Weights of a small mixture-of-experts language model, trained from scratch on English Wikipedia.
Size: 8 layers, 21.3M parameters.
Training: 505M tokens, 7702 steps.
Below are experts of layer 4 (counted from 0) of a mixture-of-experts language model. Rows are named router (the router's row for the expert), gate (a neuron's input weights, with its number), up (a neuron's input weights, with its number) and show model dimensions 0-159. Each number is 500 + 40 x the weight over its row's rms, rounded and kept within 0 to 999. Numbers have three digits each.
After each expert's rows: a language model's description of what the expert responds to. This comes from a sample of Wikipedia text that the model never trained on.

# expert 21
router:424448485447464487511460494471583516422510462561454483526517461491564486460451531469492492443546515475446446558506536477442464506474449522499557515473596470501549501551515557565502539503559505576469474446510537462596493532469469498543459485475430477428493496594583506518508459498558530453570510484527480520448505427488452525480521501447449531461502527543529504498525477511469570435508429471516520479532471513540468479561510527466496536495506539496538508452466471471503558563589498
gate2:463507544495503501538489529497491528569443413564468498481454448494480477440502527534548501484494431489464490524458489437495531555503433554539504510427549409555519505474444506476487465461508464545467515474504586489557481482441496482526492483500521506565472506493538497504535426520551503542534487475499485490470572437531527514522421550538462564368467498526463472521464478479514523475523479496491536505477518527536495447500479496490463588507517575422511462455441508463570456540484637
up2:545619458516467510481538554533500415443477504509529476495504537483464506500528531500513495482507484518474433472448484582517495553478499506564493453555507492472460513448505458511502476528473508490465518496512574531501559472588448552557542518466505444439433551473511482516396506489527526504478485520498367480554506428519463529496558501452542527525437506546449605504497529482488537460457545488507500525485480480543506556473512502554494452531442465541505431430455471549507413487561526
gate3:569512521473516525441458541458538493466495527470521554500485441482526540454436514624526497458491563464464543539503538531445598540511455531515535475461546491519515512541447558485558451537446506485500509456506576473487524512434475521531439459542577413452484486485505534523473501517504521551479515439525488535471488457508448493528610477400461498500459483537484542499463541476481598428451539512491504530583534569483461505558490506504530526484479491489539530514501464425550455538496485
up3:542516533500442478487483510433515500488560506481476507474532469496570537486498453590445455505465512479396471506549551517494531540479524528453548473407461506539477504517523477529475518483506470490530596456519525422597458398419477482519561524522494532441515491538519503522476497481463560549486441562528526479494473491514549468512492504552494533494440567528455471546423441525543561508522522487495458475568552531491494523425518433552498532468545466474441474507570447491501549456429493
gate4:462462487453468515545421533473549498456448437570463527500513471473504498433474496472452534473518493398546486487479515458499523586471482538533467409528462531529489494404506502580522631502543460512462533485449500444556454497571489486526502490531499547443521494558562538474484508458560552561509483467484428553466510504512451508461594486490483521529540541473493525475518513517499515515525516537534495487483518445517511467518547558469540573540559494435536545592436520505485539467480502
up4:499495529534465538536465531457605527472612465519508533517506470446520519433549510503529492581538484495532548511500439382499509542467441563525512492553420467458494493518464439497513502461481507547471554492501478499500504530605527486524458484497532482401507458501584514476475506504494515525558465433524467539467509470561483539503570474515517615523508504496502530479496481506537527542515539528499529542563515493505486491565454535456532534459500451469581515587505516551462540500407509
gate5:466512506505475500481574466503496501536476556526537498543476489447472529446497517525513503454523340465494433428507556546510448421526504478586504519508492495596466484466538521494563515537524475466447517483495541500520468537493441424475551502423503522492502521500544565487494417482486479495449524513572480505531520459426447587467482541421490501492494544529509502454463440509501492516525522518438498459495509530545525493549500459495515495491483492527615443543469594554430507500530553
up5:497523486444486528529424489528535521589465492538538548462475513505492513472528531525487465578493471518466475529487475589449454535518556545447458503462533503566532483468528500489553470545529495440423460446560517496569496477546423481469510457491447454464505483470477569500578533472451438481483482454598513473502486435428434523508562550510651498527470517477491553512434530512487561497563486504503488504531474523497558514556481563464477432466451488527509478490489516465483481551508460
What it handles: Inner syllable fragments. Word-internal pieces starting with vowels or e, such as ec, he, o, ult, in Bachelet, economic, Greece, hieroglyphs.

# expert 7
router:490501461458448469597509502490511559461478468524491436531523480492493411448479553534436484506561494460482545491439470473472454490476443540489553483556470482494544519515546546545476476528580491522513441432498470480510515500475478532560527577484453502453482508523559525473512473460455559480547466501517494465462479469477568474501499538445513489491521547450521445498522481461491496457509479460515360540595457571548508469560466547470543575505468532532550503461544498488510519606589493
gate1:525475474410516538493454529445527477506427445523483396496491512479560493432511481504454507465559502508444529453469413465489492514519482476461598464526515541549484536460467516520459519467534464492593492490524516524548438452525476493532459528467572528543505611550485464483473496451477516470442435412588459438470460512493542441579537506468528489458521488423506519530494481431502456434527504482481406488552459523520479509534510501547527523537562495505498522455507496461506521524544476
up1:471542498469515522565527498436497521425432436442480414504423519462578501470443527450429494493473534524485518523551465504557506485536532509465480514448517487517476496419538506433454474552461542518480444451509536531488396503485502457525433494517531488574432520479525473414557513459539526533459523489510477473531521549454455494562475561497515488517527432547486510543492518541500515554522500498485482512458456607418485522557481543497470539500449498443481538397483465449469464465511527
gate2:499441490532536551581439510553552515526515557515439446567500487527510549543535576461522513510489405481496493417477455499498471491491466490497552439438546529536505506484484456536573519565546472501512467423507544448527528522405507493468492486512533468444493486515487530529456520435483485457557488521515419468494510478521470465489514480512557500537488551492433492482513438456465539521479447487438494565537504450548512469544538405454569506431461583502451542409526505478518502562454493
up2:569468498522478441524483503546518463532484555525465493515517519508535491476463549486466582509495387493495520539505390488513524536579491498520514481452554449513457529484524501529535529546520542483506493474494486419489530528418548515539496512475494548496496526429524562529456536433518484468477521569528475432463509477515403460540455460563532456500468509442461483472422467449481569499483477475490534591434521515534426494449596461510548502410479565528470522464446483523544492520501536
gate3:419539533542510491523515499463466422509542499516536477507548497456525549562469488473472532484490427475508607490488534443534490493520567546509451448565547449491550502474479485501476484469493524560493483491500484503512478538502546561481516536507495452510454523552515533577529465395430515417557584491490426461568513485491511456501529441493538489486545574468488467491463513431481540440616519520508505524474447574526534510449478494551445515530537532506500477429490528540577515451554535
up3:518521462587525529559451464494509497478531479503542481508557514464499536550496499477497497504486465515516521508441492463571455559533504448475460496563503472493491487452511507606409533467553590534461523437522548452460475561551566584467542417479564492531473500525563530571531409502457561510575544491544485464531531507496483518513573535541546488541512537448498475403509461484524456469476546541513458506494501535585534468511570472546514435548500540531505510482501468498486540541539512
gate4:480512484495484499553493488500459495554494415437538482522542530513511484479509516504452506517485481489489502542467457497514382423522553525501569463523526501560545517451541487551469466507537553451561459484528466443543535474421527506523500487566461510454453552479497537481464452473491454471522521479482536551406488553514611475472530465505540405466482484527472486545462537586509540534556463506503497542583525467501544459522479462563506482467486548489485393510563532544487540593447489
up4:543481465547470571516537484409542427548512461427535569553486467515582557510458537509502479515497508449382472542521479529549493509492497538426453449444520458534532458487471500560536450559502528479479580559539513415420507485472485477542516519453486498471465502540548447462482505484484570486446522542485464468478487506492466438488409516503546422531515518492462430479479519499514475525564525522511424474526511438559516509471529460558534529507514521507575522498552512507526564526539466
What it handles: Letter k pieces. Word pieces containing k or K inside names and foreign words, such as Brod-k-aster, Tur-k-menistan, Perum-k-a, plus November in dates.

# expert 3
router:429472485450446463507531515532528539451482445504518425514517487467535495472437542500480471455574510454501477533466503458479436472505467538476564546507491446507557554561551560574467522504522511551504465489539522447566515473456464470564440545469430468442485491547560532483463503472494553442556513495542482514459495455515477474446509517475472469481505531496566473513528491499497547416570467443529427474561464556562453455554476527448475535466550501537504551429505551424477540552561553
gate2:558529538517580542494426462444531470518472444428536413473447520510503480532437476477529482497519542501527545553475528523485462531427522478532512486502522449467564573510513472539542517477501533463466441501502530526558498504542518498566436542455414474507466449515457557522479484550517415488558442454526464396523512451478480551465471522510531457483463509568576484466504463501539443452497458459406522569500498544538491504581550489510525466550519488489493559505564491458471484474503434
up2:533526497531504473514522497481523459519540452519485485496509473496581445516462514422491456460451467569518569540511555483508518528552506453465476387428469520578533562491561495534509494507527525514420531451521472497491537512553476492512480584477397481539535487467480502503509506493539488533492460536492560570560555516511517509516418408485460572527541532501557483540530422450423544491523509506511574539452502486501507446534503474438418523489509448521458475571534440495465502575488483
gate3:529507564536495492576516500427453478503466528558492459478554472517483523504486494492499449533570478453541459433429485571447483516539390495472501496512462435560476547414460480531513477521495524459403493548523522523518527566486461490459454549519565532450520478533516464486468445456469444464488438451523448455572500516592519498460511532484478471483482554466458521570545448457471586499521471526488520447487473499546434478481437544506526481401470556459488515479541541472493537527501496
up3:531586480452529483540494500450538552439408587415514544504474418494528483477519443459557523494452451451486494515473499457496534447483519509503472475482527495520520538438436525517538499487489542486569510468458444456518523498561490490479499526534451539427479468489526466454474534472475462533541567544488509529516455538484524526490524548539458493519469527468532518605442565532544442605511538522526562474517471438596526455568466454568536537468532473489510538543438520472459473523530516
gate4:484562573525559463466531558541547563418464531487496463510508479487459482524511532491512483468546573484534494417420529480544498532441459509507469524497553489590502426526510427494479480492469521511495438512496524486504530493487509465530488519474488553493460516517495575481462599497525489546598523570429437469522495440429432458474458505523522497422564447501508466501478495464488478460576527459413526466501521516499494512461481496503530478547480506468499585434484504498461580543527590
up4:474489489506475428466421507488439435548510471520572488485559426460538553521529603498434520475486503574502477488553522544391499524463451529530520472484512433458511476444572471485476457450511518577483557457459519592497518511494499508453472473451566491469464476451507436431511531541501463490522431519482546494498461535514480399459517485476442500503475486491493494536525496460521536522556480504501491529580480489453503485450467496503488482488567504411464500455496515564421580454514479
gate5:557500522499501505483649465422554529494473454537541532545460478546494544476461466487509472510417503551527508475484536510490525439504537509543472550481524455503432431528483525430507470499442531520553413516532502516487570460486503597459490475544495517556514478618495491483516455495491527490510441479474481493462490471503568478507470585423435526517494443476461530505523486435530559547540467508544493511522490486500467452542554546406495483521505497466529517508567544420491560503523548
up5:526506534516498484450454576525548503475481458508517502511526492512601485503576572515529435415527526527476518492459447552498508525475429474470540509491425572502470493487494540555517540480511529490424523512473465580497478421459556389510518477463455520481535499486397553554550446521509495529540510496477525500481482464521510500506502447546533558461528487529605571504507545487449507535513487502477509460526530476488449435511434438537569488513490523541446474506472514543435426590508526
What it handles: Table dashes and connectives. Dashes, plus signs and × in table cells and number lists, for example – or — marking empty stats, plus capital B, and, commas.

# expert 26
router:401486485452426485510532525491589499472472454514570472495556485483533583459479520519542495546498521425479555548509535515442466474534496523484501535516494474507530549548583590589458516517516473561488468450594575489550538491440434477566410496501463500500499520533528570495444514454458506500503539498560504524492408424539476501532484490473542468504551519522488542545503505479525478484516472464493449445486508502499387492524446487507456554504465527549482495533488558470482539544549498
gate1:509470532527456472443538475479489425505508482476583541437489466467551541485405516476512499494519455518479500467533503520484486452513495573510441532528551537573519599526518512492463479545593576571484463552503561486503522473514468498462491444459470412491491515529513531485522535415474518458485430543483504530428480565449471452485518515456512447550474508545500551527545578433472570499500475492556439523439447493497466533476512458535501510513567550530557574508487503498465440481453440
up1:487507506443502480501562505502535492485411537527633513475524485474438548467468522488523627508472505522444461532521490479495541459491480494517489522519506552418454594473448504530518488545503490563491494546520513549443531509437463513492512513434461464500526513557440458451440390489523500418440492489464462502439525538425430454432478479486515539514457498542477551570538478518449495458477516497475482419541496493446451485503472463509465535499475482572514480569502429493500476493527487
gate2:510512519530491512431519637513562536460538522485537474592495534534514482477524527434518549409516548434549538547503581487495433448492439487535489457482502440518560532593551539525461465525446543474485485490548477481526471547427564457420463519560513444554517501474511543502438491488521554511493497537488565537463507500441474460459494494508462535543491494517494477451508502479514558469454421431459510474453547502477538470557423473492538521486443528484531510555500503485476529473445467
up2:480518530532473441449555404510520439539558444440497522541490551543485510516495418500568504484427520477514559510452562441483480502507476567526533491498485450472470492446547546503508539556477460469537487491478460540467545533512533560478486506402532540513579482506558495510489566591517524523524500453474456499572481498474449512465458516464500517497552490502532553462457485447430473543538535464523523566459448536549473554541517556442527574452429492550523539563436506480524495543454490
gate3:454494534543500497474493488480517512545473473564481495482529522484486514487466530554384556524435501496544556505518550524523458487532540488429584553455441472472459513532470456520478443540526454461441466456552540497531488524482474421456492501414513513437501464565466533504528533468531532525471433508469554601536581499516543484507509480480506557465495513499477541450423521455494550495519496546532498498436492565457497512530539368458526489417541514499429551478533483547532484570478495
up3:593468445449504542491573569494476485526469517510513563550500521533515455527470587530488493476509434477495425496561501477471570531531436560495478480511470461510483504462450519505486477450453534486510553493516523493564493535440529527495499496546510488504447546536489538515538516494539437454499509491552516591516468488524478436462531410495535488466528459480614473544485471605499495505545539435491480522411483432540496493439539475485525545451434566466500592496509459546454452529545492
gate4:492516524418504474493476445518543514508475460481490515564482468448488505447500509545454523511499514461463434532585471461476528520498523502493415647525471472465492559484516534479535466551533432546457542432493545438516619496585480518507523501507449459454557560455521528450479528489474469542478510464484470559493472493591474519465454520496523486534532486552512498548537506437554548503486492469495467529542471471509520468494432452509497464408429565518481395528476462480494492541511526
up4:490530374444473552494456526457528486501490501505531480485473509471426506455452540531451515536489549477501508509493484519478524484477545512545539499464494420530482507486464490490527393608505535530544464518482482474449502484491463461487576565489518519488452474524495476539581396543461539454517504510434468492463566478504530576485470539475527486456513509579517541474497600565522458483525509542483542509517506477541540433519573459447486453466514491458513592535411453503502483485428454
What it handles: Early consonant word pieces. Second pieces near a word's start, mostly consonants like p, f, b, or stems like comp, sp, ab, e.g. a-p-artment, Pre-f-ectural.

# expert 33
router:470492483475443468473541505480590495479528455524511438490469490526571487558483582552476507486570509512507481521482456516474448471508570557481514468462492420497555522541488546538474482516626517542548446493498567443562542507518491471547480446494424489483489440584473528483491531457500497399525481487489491508471497462481529467493455484491486513492514477482497471493573490471461547489526463398523425468502487546531509424541453556463495551492573495605556497473507539443476571483515547
gate1:466474471442594481469535507495515432486492488534511461477513446553499524459458474533473498480531521472496465494498473494546441513448541553571550524520499503456440435480537465514499490505587468547575506488510453488510456553521433388548437448518554482555523405485514509505533480468494552419480496477578565482547544504485568512515533445496493493535463507539559403484545532500456484469474521463487400458461521440508488552455440449499521508534483457482487493451441528497563514541551506
up1:540568526437451608492566508453558552462486469450486535498480455495493506508596475527449494515448526523540513483527508470548448444544544469458536533409482449500523501486424554499491473471456505522511515497529530494489531438548549576485492449494430538499439544554469514516393496505507488592530543514497487526500456470444426487494485568561488438430482487540479497504464515494521468526469462494532505496557464552468458514538498537541517466508411553506494505483462524454425475455453567
gate2:472499520585479463465507530493546490507498451465547531483472490527467498575465480534528524442477565435492543528515402371492465520417493554476514463488466477488484547512576539521426425458510481529500450495488445451467492473544412490528491500528496437474485558546511493578414561531558524448545486474456504513461463511553543451474546492483508522488485400454563493497570487488492482511525533465468516508523486498504445449444461483451528471452498484508537476558474508442439550517438478
up2:526458428405511551465462505509462498491526488508508489575507455509612517473551449521477447456583481534547511525542593630487533556453519473486474536492556540534545446535525517425566511480567475550529547487480542483587511560484543516451500499509510570520471433482444517383479489492513457508460500523528505463513499503477530526501548507507506484462496535589457409495487478500471537446455492519475496517502491524532505500535514528500441477466557477509494473532506482544544518536522580
gate3:541455505488473557454435552550545538420562537471525489451500501534546546520497551471498516475546567487579482555536485513491494463466503503590501477468552492505500461503516518493484494534462585539495589515450530456531592506512483556458482480529461459510478510566479466510512575532443547484593546534481532462464495521419484498500383423545436538508467544494536515524515462453504427493493569430523513497509536475452505516515510564532490474418470465543507499497508526495505438428535509
up3:517482439590488493454519477538520503504521474485536575552537524475530464504462447485457511513478505428559504529534564486477398473554468562510509496475486518547482543445534535496469535481595426459519515529414492490522421497599464472522460525458505514461533520485500462557564571588462535525488471505540502474549459530549408448473533457488491551498428499464470487440461549459523474532558521524478460474494498466488460491477486520480559511447440462432519511520498445455452495429549498
gate4:539458497501507549484523483542512510440468443560510515494435488451482540531488518457601451477500517489514471511541513529523500610463568491435495472515416417480489416486455503510504511472512566501523481480542446493434411482513465525562508472511438465500552514518528423531468453481475476438481491453467553563428443447498451446471517464535504493525521531465461476533543540388530550492486419459463494556505510442563502480534474530490491587509507483558555517491511491457434520491507477
up4:566485459527495528513572460458473550502526517510502509474458511502469451563529517447473512514549534530514456508496514549498534510572628509435555525571487456558468520500534548531404546492530503483494518510564461490500445496500492472440485520495579483469463497533545495448460525506507498503417462502438577508500432389511497514469465438474472474512552491459480396473552521496480568511531539454449535462432508465581556550563528491537507501494459446516567517493540460493481519456483468
What it handles: Pronouns and auxiliaries. Subject pronouns he, she, it, who and auxiliaries has, have, would starting clauses after commas or periods in narrative prose.

# expert 29
router:517510521478489431473512475487569562458443467566523420480482525511549454509497536521558466436536530410529541552466430469501528520464517535525503500494438458484578520564577533549547513472422503512484474479566539507538501503438456424494466532465493493420500474472517520441489488460529559484545487507521462485486504482490574475423522492462497520443487498507562473490625478479503575442478463479540487449532516527513528439522473528471462548494466441504544513521541530469454579575547534
gate1:507562505435539492480560492444483589438428528547520506397510447449520459475510480464499553471473428522511478551407450495572498492494507549472536476535558496541539464474483523565494471488545501504531519510522506526537525475466462425556552459520501530531529475492454457417521471572439580524434594526494564524584502509510478560509439466473525487495520532545533463470553498503509468496511529504570509444536557542515468522541518526569490558517517531496493587521509470458468538493476463
up1:493538467458526494530532472537546525465485528418551527436519455492484545446496500422500525443516458498531465565448494570540468496440488593513452536536475433579490507458501489542549507523524473501442481532503521556519494534462444467541509527536585583556533546471480477412508445531441537516450526537503496550536500457543514466485414438464554513497515536538555505511597460501551475436493505494504500439474482465493548515576494553509529554460530506501479500485553533506509563524586548
gate2:455453575515484482492495460502436510490519542468444496523562482472434508482471507557493485509481489474476443550468495517550435431481514539540502518500426489554535524490532535486427491518472517595529486496480409482467449492484502445550437546473460509563495545505448560586577462515542545491584497477470510530423426519444530453547512526465511516485465483544522513513533496502489469460517511483549461492525516483569417463506563604547498480501485474482528502479520416451433518436474414
up2:488509415580462486477494429463559410498469476540457514532469512544556532490492500493474535417509490532534491490578516549458480532555535517513446531440478471508448478562479496563492505482493530486490543514567470541548464517538509482497523494431473492483536551455452496501504579626402362556499584537489522481487502491525473515515458500457478527457445486532508514490458532480516561545507469544447546496488512459505522491556538448467477482430516547502482538557515498424567478498487504
gate3:501502443499512483503467561445561554475539577549499550534485505509520501534465458496556538473529529500488514508496436516459494525473452536384533498522495481494563522484475512451485485577552479490509496418414548478508527509469529480498476503458488457547477578444527479451469506521532539414534511492429504367513454434468396499454467499567488500531571428506573506511436444552450487568525516538495513532508507405510497490496520461440466466461510509499490518506463460504490507548536460
up3:441464508493487530487476494506445537528493471485516506480475509480465473553501436500503495566509458483534492499552524533484548519536558517477428537542510480485522586451492477509526558500447409447546497511495445497449465503365468521458448455522439496533513570513553518425506465557500494478526575512547593509459537536550557510483563458504491460492478556535525513443452513454542443439487493487592502452517505535469517531523498585490535478478488446538484460486507505531547424392562522
gate4:501486472520458494536433503499495510512452545528472490465511511502584587437540509539495451542522495586423517520515536437493493514506472503516545528496510398535530495542454471489525473434457504496521486585542507496500481485540553502457554592527504574539444482488517494548458452504518531547490449429598460470496497477498566487479487464490528547485518436503480490487507478536554536561613545517515547508524513479523486431460450579567493591458501495502527499458523555573434502525509442
up4:469544503513557506538477535441542496540542494533473519541536542504477514497527421534531476539483436589518503399536467480437461545494502429530466470559518555465454532577510464537469481514466507570497441486460583448429497466439517510498562575507562488488497520519513547539473459524533501558549475495583447503464533587503498468420484485504541493522516465420565481525571553456534555509511462400486498504541519471528466458473575476498505475527498459559481526559482505461527497492486499
What it handles: Articles and determiners. The, a, an and possessives his, its, their in running prose, usually after prepositions like of, in, to, for.

# expert 22
router:425486486460434461532537506524530530462484437522516422517541479474558502469451562496483484451578487464499496533468527458458444472503466525463552530479514451487545552563555568570477544502531494563490497482525513451565519489461464482555464532477443457439490509555569530458460529477508522444548523475512462496467485454484492477444536521484447499499514526496548468526527486467507537440561449450539419491542484582557469453547492528447478533448549477555512533414491543431493521592580528
gate4:434478503439489448478536491528464494482599486475501450511515468509480510508527467472459494455480491508536514448504536551516419529499550507474534493502500527455535572537458589564461577527520475484516541543432490451540492444500527516462495512433446507465479458473476450535551456468468551447542495519448471475510480475418411533532524563554456508494442564607493481497483502534513483497561519501467495474449501597570432448460527491562517482459514457471516459557506568465458541550459552
up4:524520517472461527540430453480494495519533485461437505531561537551555468494480497492466551494548490515444501513540461521477452430442457595491440533477456612453462524504504478484452505516442528565458476460556565517500478508528501490499460451519427531483405490504479558509498498481444520517523545600490491484482503501445503538506513494546539526516477530444522441578472486578481535479489473454548424444450490513550474532556533513459515459472453474564574425466413485463568488483486503
gate5:501469542452471539466529524459480451535523497562508462521547510499576516523487470511492426523445563502453504483447450496438395468467544521433551483508493539540494530463471596478477591466521467497448466460476456561528438544450566472520520461480567505494563474527555552559461470434549522523540455454491561591507513528580581484459551471526451502529470574450487475535485494465531489529515477530450479451520465492499483472507542494476491471476486500502587503412497446474505503502467542
up5:506533486504494473494444445398549531548459435498496559572539490455521461505434480443482448503531496399497448476448463456574447444493509428500559450503509489547543508539440581552501536540521446512485515496473505552449556483517570408538559513442530489571500506540420479451538490507545559507473553492554487562504522507507462480473539580554449449427471488521521539496557537479528509538473506468533554525573490542465493482524485468542479482536487552508494483538502527526544536488506509
gate6:486497472458432478511450446489531501529461473502523487488441501519564525548534519476486488484516566541504525523490513489536509461449502581529570509585537516541551525504573473461543545552526480455549502460433523464474473511472474560553482485467428517518547521502567471475465512482562451545535483537498469544491451517474484578446492477492538473504568545528529577535596550510510569417515524521466518490495490475434450523438521461496375473494505524524441439469539531472530542431587489
up6:482493475495490573451536533519507505511420502484544481473494489476444488508490465494557513482423463551508575559564518483522515458556490501473475573536455520436480473389539528471460578485430492416478413446498454521495530499436516470565517537482466495512518531509547493517509464487461516494536538528397452570502519596507509507481373436493490541531493456519513439479520487523488455567489484511559495507432526497498515481544525530572490527519470445444504537456554457501542466530479454
gate7:512461566418527455488547498582498462474530441469485504495540493577528454430456502533617451530512513440524463573448456546522570471510521511543496473534544584515547499538501527486514489571481501496557425539493527434486521492535526515529484472506426524501543425544467477516517523483451528505476493524492503513465544450539520486458428525469476457450504524491434484599541543473434507464437490475565454540532526544520471461497553465489447499496514527467451469457520450454572437500476545
up7:503471465440488479548540486477488516518491519439489477482521500447571479520539512508477485440492436468626430495558529403516505537499465500502461500394509552520514490486461472526558449521463457456456415466534481512487461400492483452525565522538551512547507531539554464511532526405545564466420485520508476518474493443541498604519504502553493498495448474467460545503500471505550537481508504555531532462490522499568445471507527567530471540498484501490577507459505473470528518457404474
What it handles: Space before numbers. Lone space tokens before dates, years and numbers (on 1 April, in 1974, Stage 1), and some single capital letters opening names.

# expert 12
router:417527520456468495600517498489565551484459439498489490505542477536529469506517504528449475512555463430517466552550493489477473418465544540473538583545482472532531542535532539500560455458514500551457481496493505489515549509439459459549509566516477464423508496511556531538459541477520508448584533510534446489486437418518460485478517532458448519456434530519518480465492520547511492487506499466566413451539497538550430455540490535448509512447568556544453542452524504461495577542579483
gate3:477478474508478490509512525463563458515508485497478489458479498486487483466506533500516543490477536474567461498569478449504575538514508579524479472516497493513484548473465515555537458485524503588513517553455480447474481556467458446597420525522518470515431489460520449486547505609463496491514475542519513499486503519513499511454515544461549406515427530538558455483454452501483466598511532443487495510611522382514468540522559558480481492472536590522477446583500466458457531510540447
up3:480537473487504561511573482483487454499519521467530434531515508490489502489484482488481559482555480516484509450540482520542486545492521541490461550499542494517481504470538481525472441467551536477548496495478517497573460499438439531458439535504456483608520532424548426517468494534455454491538489562504547407498505554542479508474513466501396426491413469586537471481495437443522505544517489464451447464531475479548593523519539437580434494506494519586539455588500522486475527443528489
gate4:513549529518549501560475451460471482549508476467493486454588417481558488472488468481470472504472436485515465491495601527504516534505514482463542456431422468499413480538503484583499466506522493463438458496537451505577527483495489463512571564494562429531537441524553470485486472561452418470505487543499488555453476474505483533546401475528471530436492481526560492514501492534473596423526443570514482510535581522519547483478453501555453501492477523538461502500544476486520519574513474
up4:512525473475534479445534506503547448536551513508500469489503496470492407521457483513564484591444516550487542545442509520517528486505493453462484474556498513488560534495514487547533496532513520450537529579563549541449475546472404554565433450525463541506516535535485484534502559521537572443493512516534490410505494486478507576490532446473592436474488463561485531576515484448496411450470555537491466546513469482489554447468511493447502506529527460430501494411457487542490468442563469
gate5:414474518438488466549449464543523451500447479465544522471499496535532464504474499453472476487547562437461492509572466487507475526432467533491470506534554502645537517485474556524470492460459500475497520525620437501520475462492423580508497531556478533460466496477452467579492536435525489480505506478492494494463456510466487420524465542576480411495458483587542510529526537504518504514552522542502437523531531578481441499469497509552588472460488465519494557522500465536484514504562488
up5:575487498507549397469505455522492489536433466516455508531563443550450472410517440563523488547494448497538439508452552483490494516465540433552503570535527535508481515517454448531567452563455482503548551491471481510435436474476469447536501508469503516525544496544463437467483456541583570543488479501503447547514495486524484463482501512546467457535506560520505480471479479547448502551506417485563448522547496472517451430503450487467417521518456538499452456467493495518499577497577557
gate6:438570473478467525507483539511429584554473508491487500523490518461544552482525502482470485495428491487494469555550537457444544508464448519495458510508496535527462540557505472525559478557501486422458554469519549530513496518518496566480512492429458483461595461480525431557488486469539556464613462525569417512482567486510515499540436487529453432501542534492511500493466550464426466465468490475541486577419568548550495486607486500542503496501581512470474490489551490483493447531498520
up6:492491542478451514536520484542467522585460567536456454498590522550560567559504441471474490464485480565498439448536547477498541480482439494491526468531498455521441516567503442534499501492498561468481577524465495482498529455486516530485419450490516512456561566577520511430508492450570488496579475434523497516527510532487545404502471530471502491500580490541502474478514553475504495478535527518527511559438533523517557483529535545510482447434612556438514537503487482575556463531512491
What it handles: Single capital letters. Single uppercase letters inside acronyms, codes and Roman numerals, or starting a word, such as SA(N), UNESC(O), I(V).